From a checkpoint of a small mixture-of-experts model trained on Wikipedia: 13.8M parameters, a variant of Muon for the experts.
Below are experts of layer 6 (counted from 0) of a mixture-of-experts language model. Rows are named down (a neuron's output weights, with its number) and show model dimensions 0-159. Each number is 128 + 24 x the weight over its row's rms, rounded and kept within 0 to 255.
Before each expert's rows: "comes before" lists some tokens at least twice as common just after its tokens as in all text. This comes from a sample of Wikipedia text that the model never trained on. Tokens count by the router's weight.

# expert 15
comes before: "==", " is", " of", "===", " was", " ("
down0 [109 138 148 121 109 130 137 120 126 133 125 128 143 103 137 124 114 159 146 138  94 169 133 158 125  69 155 101 124 126 135 141 177 102  94  98 146 150 153 129 133 145 143 119 146 127 154 150 145  98 137  91  93 104  98 143 128  99 102 158 103 139 151 104 183 116 126 125 130 137 106 169 171  83  52 124 144 139 132 113 134 115  99 133 154 114 114 187 110  83  90 145 180 190 149 149 130 137  70 144 120 118 116 101 139  85 131 149 109 104 126 153 152 139 138 113  94 131 112 169 110 126 111 103 131 127 159  97 117 122 123  95 173 109 104 114 131 122 111 136 146 141 128 136 141 126 121 119 127 158 157 121 144 117 112 131 176 116 151 101]

# expert 27
comes before: ":", "|", "W", "19", "°", " ·"
down0 [106 118 134 136 126 153 106 127 126 134 134 124 140 150 141 131 160 116 155 124 190  89 100 173 144 139 136 140  99 162 150 134 166 121  79 148 140 120 137 144 105 145 142 175 155 139 170 126 121 130 141 137 133 107 161 137 143 120 105 126 146 203 153 137 146 100 125 135 128 156 126 164 119 128 133 145 182 151  99 101 101 137 141 128 119 196 104 135 134 117 144 204  99 142 107 178 114 119 158 175 158 117 141 114 153 139 113 102  99 118 107 136 135 159 104 151  82  93 137 145 162 108 134 109 129 163 115  86 123 133 124 124 126 105 169 151 165 121 133 130 114 134 122 146 113 124 128 102 121 118 189 119 159 135 149 106 148 125 137 124]

# expert 39
comes before: ",", " |", ".", " (", " and", ";"
down0 [131 161 111 156  74 144 162 120 162 107  92 137 145 145 160 121 107 103 111 116 101 107 111 141 135 111 121 122 149 127  72 124 121 147 116 118 134 138  77 153 141 148 154 117 179  93 164 104 148 134 117 148 156 145 110 144 123 134 132 124 128 100 115 122 127 174 122 134 112 111 128  90 134 162 129  72 112 120  83 141 133 120 128 124  76 116 165 151 156  97 194  98 128 130  95 163 174 108 133  92 128 123 116  94 157 141 117 112 145 105 146 117 131 105 155 155  90 157 148 123 160 110 154 128 101 189 133 159 131 133 131 154 114 115 137 120 116 109 135 124 115 104 147 150 163 126 152 126 105 134 118  89  98 139 114 167 117  91  99 163]

# expert 11
comes before: " the", " a", " an", " his", " one", " he"
down0 [125  93 133 115 176 133 139 132 137 165 131 160 140 147 123 141 105  92 143 173 126 151 129 118 103 164 151 114 143 126 123 133 105 104 115 177 127 126 114  89 126 154 126 139 101 127 139  93 176 145 119 130 111 145  94 116 124 171 104 162 147 116 100  97 134  96 152 132 122 163 144 109 155 143 127  99 125 123 137 102 136 171 134  63 129 130 123 105 164 158 117 124 131 144 104 139 148  77 133 104  87 139 122 118  96 135 117 155 139 103 128  71 128 178 114 145 153  90 117 124 155 172 127 143 153 106 147 102  91 135 122 123 106 184 112  94 134 118 164 152 152 149  85 149 158  98 155 111 117 144 153 135 122 103 109 112 123 144 137  69]

# expert 24
comes before: " of", ",", ".", " and", " in", "'s"
down0 [161 158 133 151  90 148 109 121 152  94 137 147 170 148 126 173 123 115 129  98 122 145 114 141 159  78  88 105 117 131 145 112 107  99 105 148 130 116 140 104 102 131 108 113 130 168 138 145 122 111 129 116 121 147  76 136 143 167 183 144 130 168 150 143 124 134 111 161 146 136 136 129 138 118 150 137 135 208  48 171 126 122 146 114 118 109 132 110 124 109 137 140 111 142 141 156 140 129 117 105 174 115 106 104 152 122 152 148 126 152 128 148 144 151  81  99 138 118 100 184 138 113 131 120 178 165 166 121 144 151 125 149  81 106 129 102 133 147 128 129 143 105 130 131 136 116  92 106 161 121 144 105 140  98 106 129 116 128  75 128]

# expert 34
comes before: "\n", " ", " The", " 0", " 1", " 2"
down9 [103 131 140 104 104 125 134 141 126 110 124 114 114 124  89 138 116 100 143 157 133 127 111 125  91 152 121 141 127 136 134 145 148 102 157 151 134 103 100 123 140 139 112 125 141  84 116 148 108 134 125 125 118  96  89 133 149 147 133 134 151 134 123 134 150 105 132 131  83 218 119 136 127 102 137 156 163 147 255 125  81 145 135 136 128 129 116 135  61 120 135  97 123 133 133 129 126 145 115 116 140 132 144 136 138 104 111 148 121 146 145 148 100  65 118 137 147  79 111 149 145 153 130 138 150 100 116 143 144 144  94 140 109 118 138 155 146  81 154 163 126 117 109 135 136 139 129 129 119 134 134 127 164 110 112 143 125 116 119 132]

# expert 45
comes before: " to", " the", " and", " a", " in", " as"
down0 [144 122 148 138 123 119 145  99 130 124  72 161 151 145 114 146 125 119 100 110 194 142  99 126  95 101 137 162 123 139 181 130 114 132 166 122 164 129 111 115 127 107 153 114 111 127 131 111  99  95 137 128 144 119 174 125 123 138 118 176 124  79  88 134 132 132 138 116  95 139 127 161 134 118 157 108 135  98  87 101 118 135 102 146 156  95 144 174 141 131 111 113 155 135 120 156 148 167 132 140 122 113 150 164  88 145 108 130 105 133 144 144 118 144 128  82 155 120 142 100 145 120 133 141  99 150 144 100  97 134 137 136 144 211 126 133 145 112 168  97 147 103 110 166 113 167  80 135 142 119  77 140 107 169 141 124 146  97 146 103]

# expert 16
comes before: " |", "\n", " 0", " ", " 1", ";"
down0 [106 143 142 120 133 145 184 133  77 108 119 107 108 162 117 155  78 154 146 137 131 126 113 135 120 122 174 129 144 126 152 113 125 163 123 117 181 115 127 149  82 151 160 150 139  90 164 125  97 101 149 142 195 111 172 127 129 127 125 132 115 138 109 156 139 136 139 168  79  95 135 159 103 115 130 134 129 111 124 125 114 134 113  92 139 119 116 107 161 150 127 152 114 127  98 168 176 136  86 158  97 112 149 169 105 135 130 101 157 132 100 156 126 161 135 134 124 122  74  80 135  90 120 119 149 109 167 146 110 112 137 161 128 113 167 123 174 126 142 147 159 128 130 144 145 101 138 109 163  96 120 142 166 129 112 157 135 108 112 115]

# expert 8
comes before: "|", " of", " to", " and", " for", "s"
down0 [123 163 150 106  76 121 142 132 135 138 134 157 119 116  70  95 163  96 126 135 155 103  80 106 111  96 121 149  86 134  91  98 120 115 121 168 105 101 105 131 128 142 149 106 110  79 114 135 124 128 153 100 151 176 113 118 108 153  99  99 107 151 116 127 122 133 142 134 118 153 156 152  94  94  97 119  89 175 115 115 144 117 117 101 134  83 130 122 121 153 123 136  92 128 107 155 134 123 150 107 148  99 117 114 148 122 146 116 139 115 136 118 158 155 119 142 131 106 109 125 138 105 132  99 131 142 120 147 136 169 130 159 166  84 125 113 118 161  76 131 149 181 120  98 204 112 108 112 123 106 167 154 127 152 115 159 155 115 121 164]

# expert 23
comes before: ",", " to", " in", " as", ".", " by"
down0 [147 131 121  86 105  78 138 117 126 147 104 118 140 142 133 111 106 109 141 117 121 117 144 117 112 115  66 158 100 127 115 100 129 100 120 135 112 151  97 105 137 166 117 121 120 150 182 137 165 118 130 138 200 139 163 129 160 182 155 117 103  93 167 124 121 130 104 145 134 172  88 139 126 142 156 118 100 143 139 145  97 112  91 140 134 138 143 155 116 115  73 152 101 140 133 125 150 113 116 111 108 116 134  77 124 121  81 126 142 116 114  92 142 157 195 117 104 126  68 138 111 109 120 145 112 151 117 147  98 132 133 105 133 135 144 127 123 123 139 120 142 145  97 172 137 103 135 163 170 104 146 107 115 169 155 123 161 153 149 140]

# expert 4
comes before: "\n", " The", " He", " In", " League", " It"
down0 [120 145 130 110  90 159 162 157 114 137 102 144 121 103 172 109 162 135 164  99 128  79 156  95  79 154 154 158 147 134 131 123 135 111 140 118 145 137 154 129 160 135 121 105 106 114 134 133 104 106  69 130 152 149 123 149 146 132 125 122  96 130 138 125 117 134 119  93  93 146 140 167 155  82 136 119 147 117 174 110 152 116 170  99 123 144 124 132 144  94 163 102 154 172 143 106 136 155 117 126 124 155 146 160 139 138  92 109 120 172 139 179 122 114 116 147  99 131 154 152 149 157 114 145 120  64 137 116 141 144  96  69 117 149 102 131  89 116 130  91  91 145 140 135  77 104 141  93  94 136 122 105 138 119 117 127 107 125 139  97]

# expert 29
comes before: " the", " a", " his", " an", " he", " it"
down0 [ 87 129 117 119 142 114  96  62 123 150  99 130 134 149 102 153 139 127 126 128  96 138 119 121 136  87 157 139 106 102 130  96 109 126 151  72  90 161 152 153 135 120 177 109 120 147 143 176 140 137  94 125 117 137 145 193 147 119  92 147 120 128 103 141 109 113 125 134 112 131 121 135 110 161 132  94 140 108 151  82 125 138 109 132 134 113 175 129 129 110 122 154 139 143 137 142 156 132 142 140 186 158 128 156 162 117 168 121 166 131  50 107 137  92  93 167 115 130 134 131 146  91 173 136 119 157 126 144  85 119 115 121 123 113 156 108 110 158 116 175 130 141 115 126 138 136 125 139  70 126 120 115 162 139 153 101 114 118 127 151]

# expert 43
comes before: " was", " is", " and", " were", " of", " been"
down0 [ 98 124 117 145 138 163 149  96 126 155  91 144 121  92 113  97 135 113 164 138 145 112 159 114 127 154 147  89  92 180 155 149 138 125  92 116 133 150 121 152 157 128 142 120 141 135 111 116 127 129  68 154 107 166 131 180 111 130 130 149  94 136 145 132 126 167 102  87 107 143 110 178  79 181 130 150 161 128 138 130 124 148 130 111 130 154 131 167 140 133  98 159 101 138 126 155 149  94 140 103 154  99 143 144 119 134 122 121 159 119 155  59 135  97 137 148 127 104 168 138 145 158 138 144 129 132  96 165 154 196 151 135 156 133 122 101 139 153 120  92 136  78 121 112 105 122 123 123 111  99 118 130 152 143 151 154 139 119 109 126]

# expert 46
comes before: "-", "|", "M", "S", "B", "=="
down0 [124 132 195 150 160 119  78 112 112 110 164 151 130 115 107 158 107 160 124 132 140 120 112 147 113  82 150 107 155 115 119 129 153 116 118 133 120 107 146 119  94  88 118 122 127 130 120 115 152 171  87  76 114 142 155  88 145 133 120 161 128 142 136 171 121 131 137 161 128 151  95 127 131 152 132 118  90 133 190 110 138 143 108 123 158 115 150 129 156 137 153 152 175 136 172 112 185 146 129  78 171 120 128 136 119 132  90 132 118 165 144 136 129  95 123  89 113 104 149 162 155 105 138 102 129 104 168 127 152 139 110 111 159 154 116 132  93 149 109 109 109 160  85 145 154 111  76 136 112 144 121 144 133 109 115 159 105 125 109 143]

# expert 37
comes before: ")", "\n", "-", "==", "),", " of"
down0 [123 126 107  98 110 186 147 113 129 144 138 109 115 124 155 139 156 149 142  99 185 121 118 125 116 129 151  99 126 119 130 159  89 153 167  77 133 117 148 132  71 166 125 111 142 148 145 128 139 125  93 131 143 138 121 150 119 137 162 114  98 124 128 127 134 140 104 134  97 149 137 151 133 182 128 118 164 136  83 111 138 175 100 122 144 119  88  97 102 171 151 168 125 117 120 133 115 134 153 113 139 131 104 130 139 114 145 118 163 162 141 128 111 188 141 131 131 174 148 122 179 124 138  99 117 171 168 127  78  93 122 157 170 134 131 122 121 110  77 136  71 161 158 107 100 105 116 112 148 124 122 100 119 147 134 113 102 122 115 123]

# expert 38
comes before: ".", " |", "–", "%", "°", "2"
down0 [108 152  94  88 136 118 132 111 141 122  98 177 153 137 103  89 114 129 166 131 121 135 130 151 174 134 127 120 123 140 130 129 108 128  80 120 130  76 114 120  71 122 117 176 125  94 131 143 119 130 132 114 104 125 147 160 135 108  98 114 124 144 116 148 122 146 148  81 109 106 142 102 114 126 138 122  60 139 124 105 174 127 135  94 120 125 147 130 142  70 134  85 170 148 125 154 134 113 126 121 149 116 153 123 142 115 115  96 122 104 119 102 108 198 112 142  89 128 142 172  93 144 165 102 131 106 163 124 128  88 135 141 173 112 156 104 112 134 178 118 113 124 171 145 125 159 122 101 110 113 148 108 121  95  86 100 129 116 131 109]

# expert 28
comes before: ",", ".", " in", " of", " and", " for"
down0 [102 133 113 144 152 107 137 147 128 152 140 144 129 128 145 150 108  82 111 131 169 126  95  99 108 122 101 126 150  97 121 142  74 148 138 112 126 173 164 150 167 132 144 115 141 102 128 119 107 122  89 106 112 124 116 157 145 149  85 126 134 122 142 127 137 193 116 100 101 129 137 119  91 129 133 150  64 164 162 118 132 133 140  93 136 145 129  70 167 129 143 112 143 159 135 130  92 177 119 105 132 100 118 125 167 126 100 101 106 140 112 130 163 147 143 157 147 169 121 141  71 120 146 151 137 156 107 154 118 159 134  98 134  90 146 167 118 144 127  99 157 111 146 139 140  65 140 139 150 160 109 165 114 127 131 167 130 114 108 120]

# expert 41
comes before: "\n", "-", " /", " States", " ", " York"
down0 [116 136 102 130 121 135  85 157 152  95 139  80 204 162 141 142 158 132 125 161 110 124 115 138 120 179  90  97 154 135 141 149 178 119 122 141 143 124 141 149 113 138 119 102 117 131 124 139  95 159 126 142 160 110 131  95  97 134 127 138 112  97 130 161 115 135 132 114 128 177  91 124 164 119 142 129 106 122  92 180  80 129 109 113 106 112 137 119 136 124 148 116  69 111 138 127 120 147 125 125 107 122 160 142 136 132 122 126 142 116 142 154 102 133  84 107 130 113 146  84 116 128 161 140  62 135 132 130 144 142 143 189  98 128  98 108 163 142 114 117 154 136 180 114 141 136 115 114 164 118 191  93 144 125 113 115 154 115 112 151]

# expert 13
comes before: " the", " a", " he", " and", " his", " which"
down0 [160 157  86 129 152 118 155 128 141 118  94 134 131  63 124 127 176  88 127 141 115 154 133 151 146 157 176 135 184 145 122 120 105 134 144 140 118 118 145 103 139 153 113 124 179 129 151 102 139 137 128 138 160 146 108 150 138 112 143 113 119  83 132 128 130 114 123 136  75  86 141 104 110 143  88 166 129 144 170 111 159 148 156 127 113 141 132 157 100 147 159  95 125 125 154 131  91 127 137 146 112 141 178 157 114 132  63 114  87 130 140 101 119 143 107 154 127 100 148  82 164 146 135 115 151  58 133 124  96 113 121 136 128 169  84 139 142  86 135 137 130 158 118 136 130 113 168 113 129 110 157 144 137 125 143 115 124 149 103 131]

# expert 3
comes before: " of", ".", ",", " and", " to", " in"
down0 [106 114  94 138 142 153  96 164 122 113 172  78 102 131 123 126 104 132 118 120 124  91 110 122  81 117 150 124 148 133 149 197 115 128 134 108 189 136 123 144 159 139 135 138 170 111 118 131 110 124 101 121 133  98 121 136 122 111  94 110 158 127 126 114 179 129  80 162  38 126 115 126 103 137 125 130  85 119 119 124 132 136 157 119 128 140 148 151 142 108  93 158  95 119  94 129 152 128 126 144 127 100  97 140 146 115 111 132 101 131 110 113  93 134 128 108 123 108 170 121 124 147 161 139 139 105 160 122 117 139 151 114 161 118 150 119 113 163 116 110  90 161 159 140 110 134  94 152 114 151  98 206 108 161 109 103  99 127 126 135]

# expert 40
comes before: " in", "|", " of", " by", " to", " on"
down0 [ 94 120 121 145 130 160 192 155 135  92 134 124 115 141 188 108 135  89 135 155 133 120  94 142 119 117 143 157 115 101  96 152 120 168 148 107 121 124 126 169 149  97 133 138 103 138 150 134 168 105 106 140 119 160 199 107 136 139  91  90 113 108 126 167 131  57 135 144 122 153 167 133 148 107  60 120 153 105 148 109 127 133  65 129 124 111 122 124 114 138 145 134 103 122 129  89 128  94 135 154 100 108 133 122 149 136 142 153 129 119 132 122 137 154 154  99 156  79 123 123 141 135 114  91 125 154 134 114 143 130 136 126 118 118 117 121 133 137 114 112 105  93 148 123 149 121 106  98 136 145  83  90 133  89 110 127 129 178 112 164]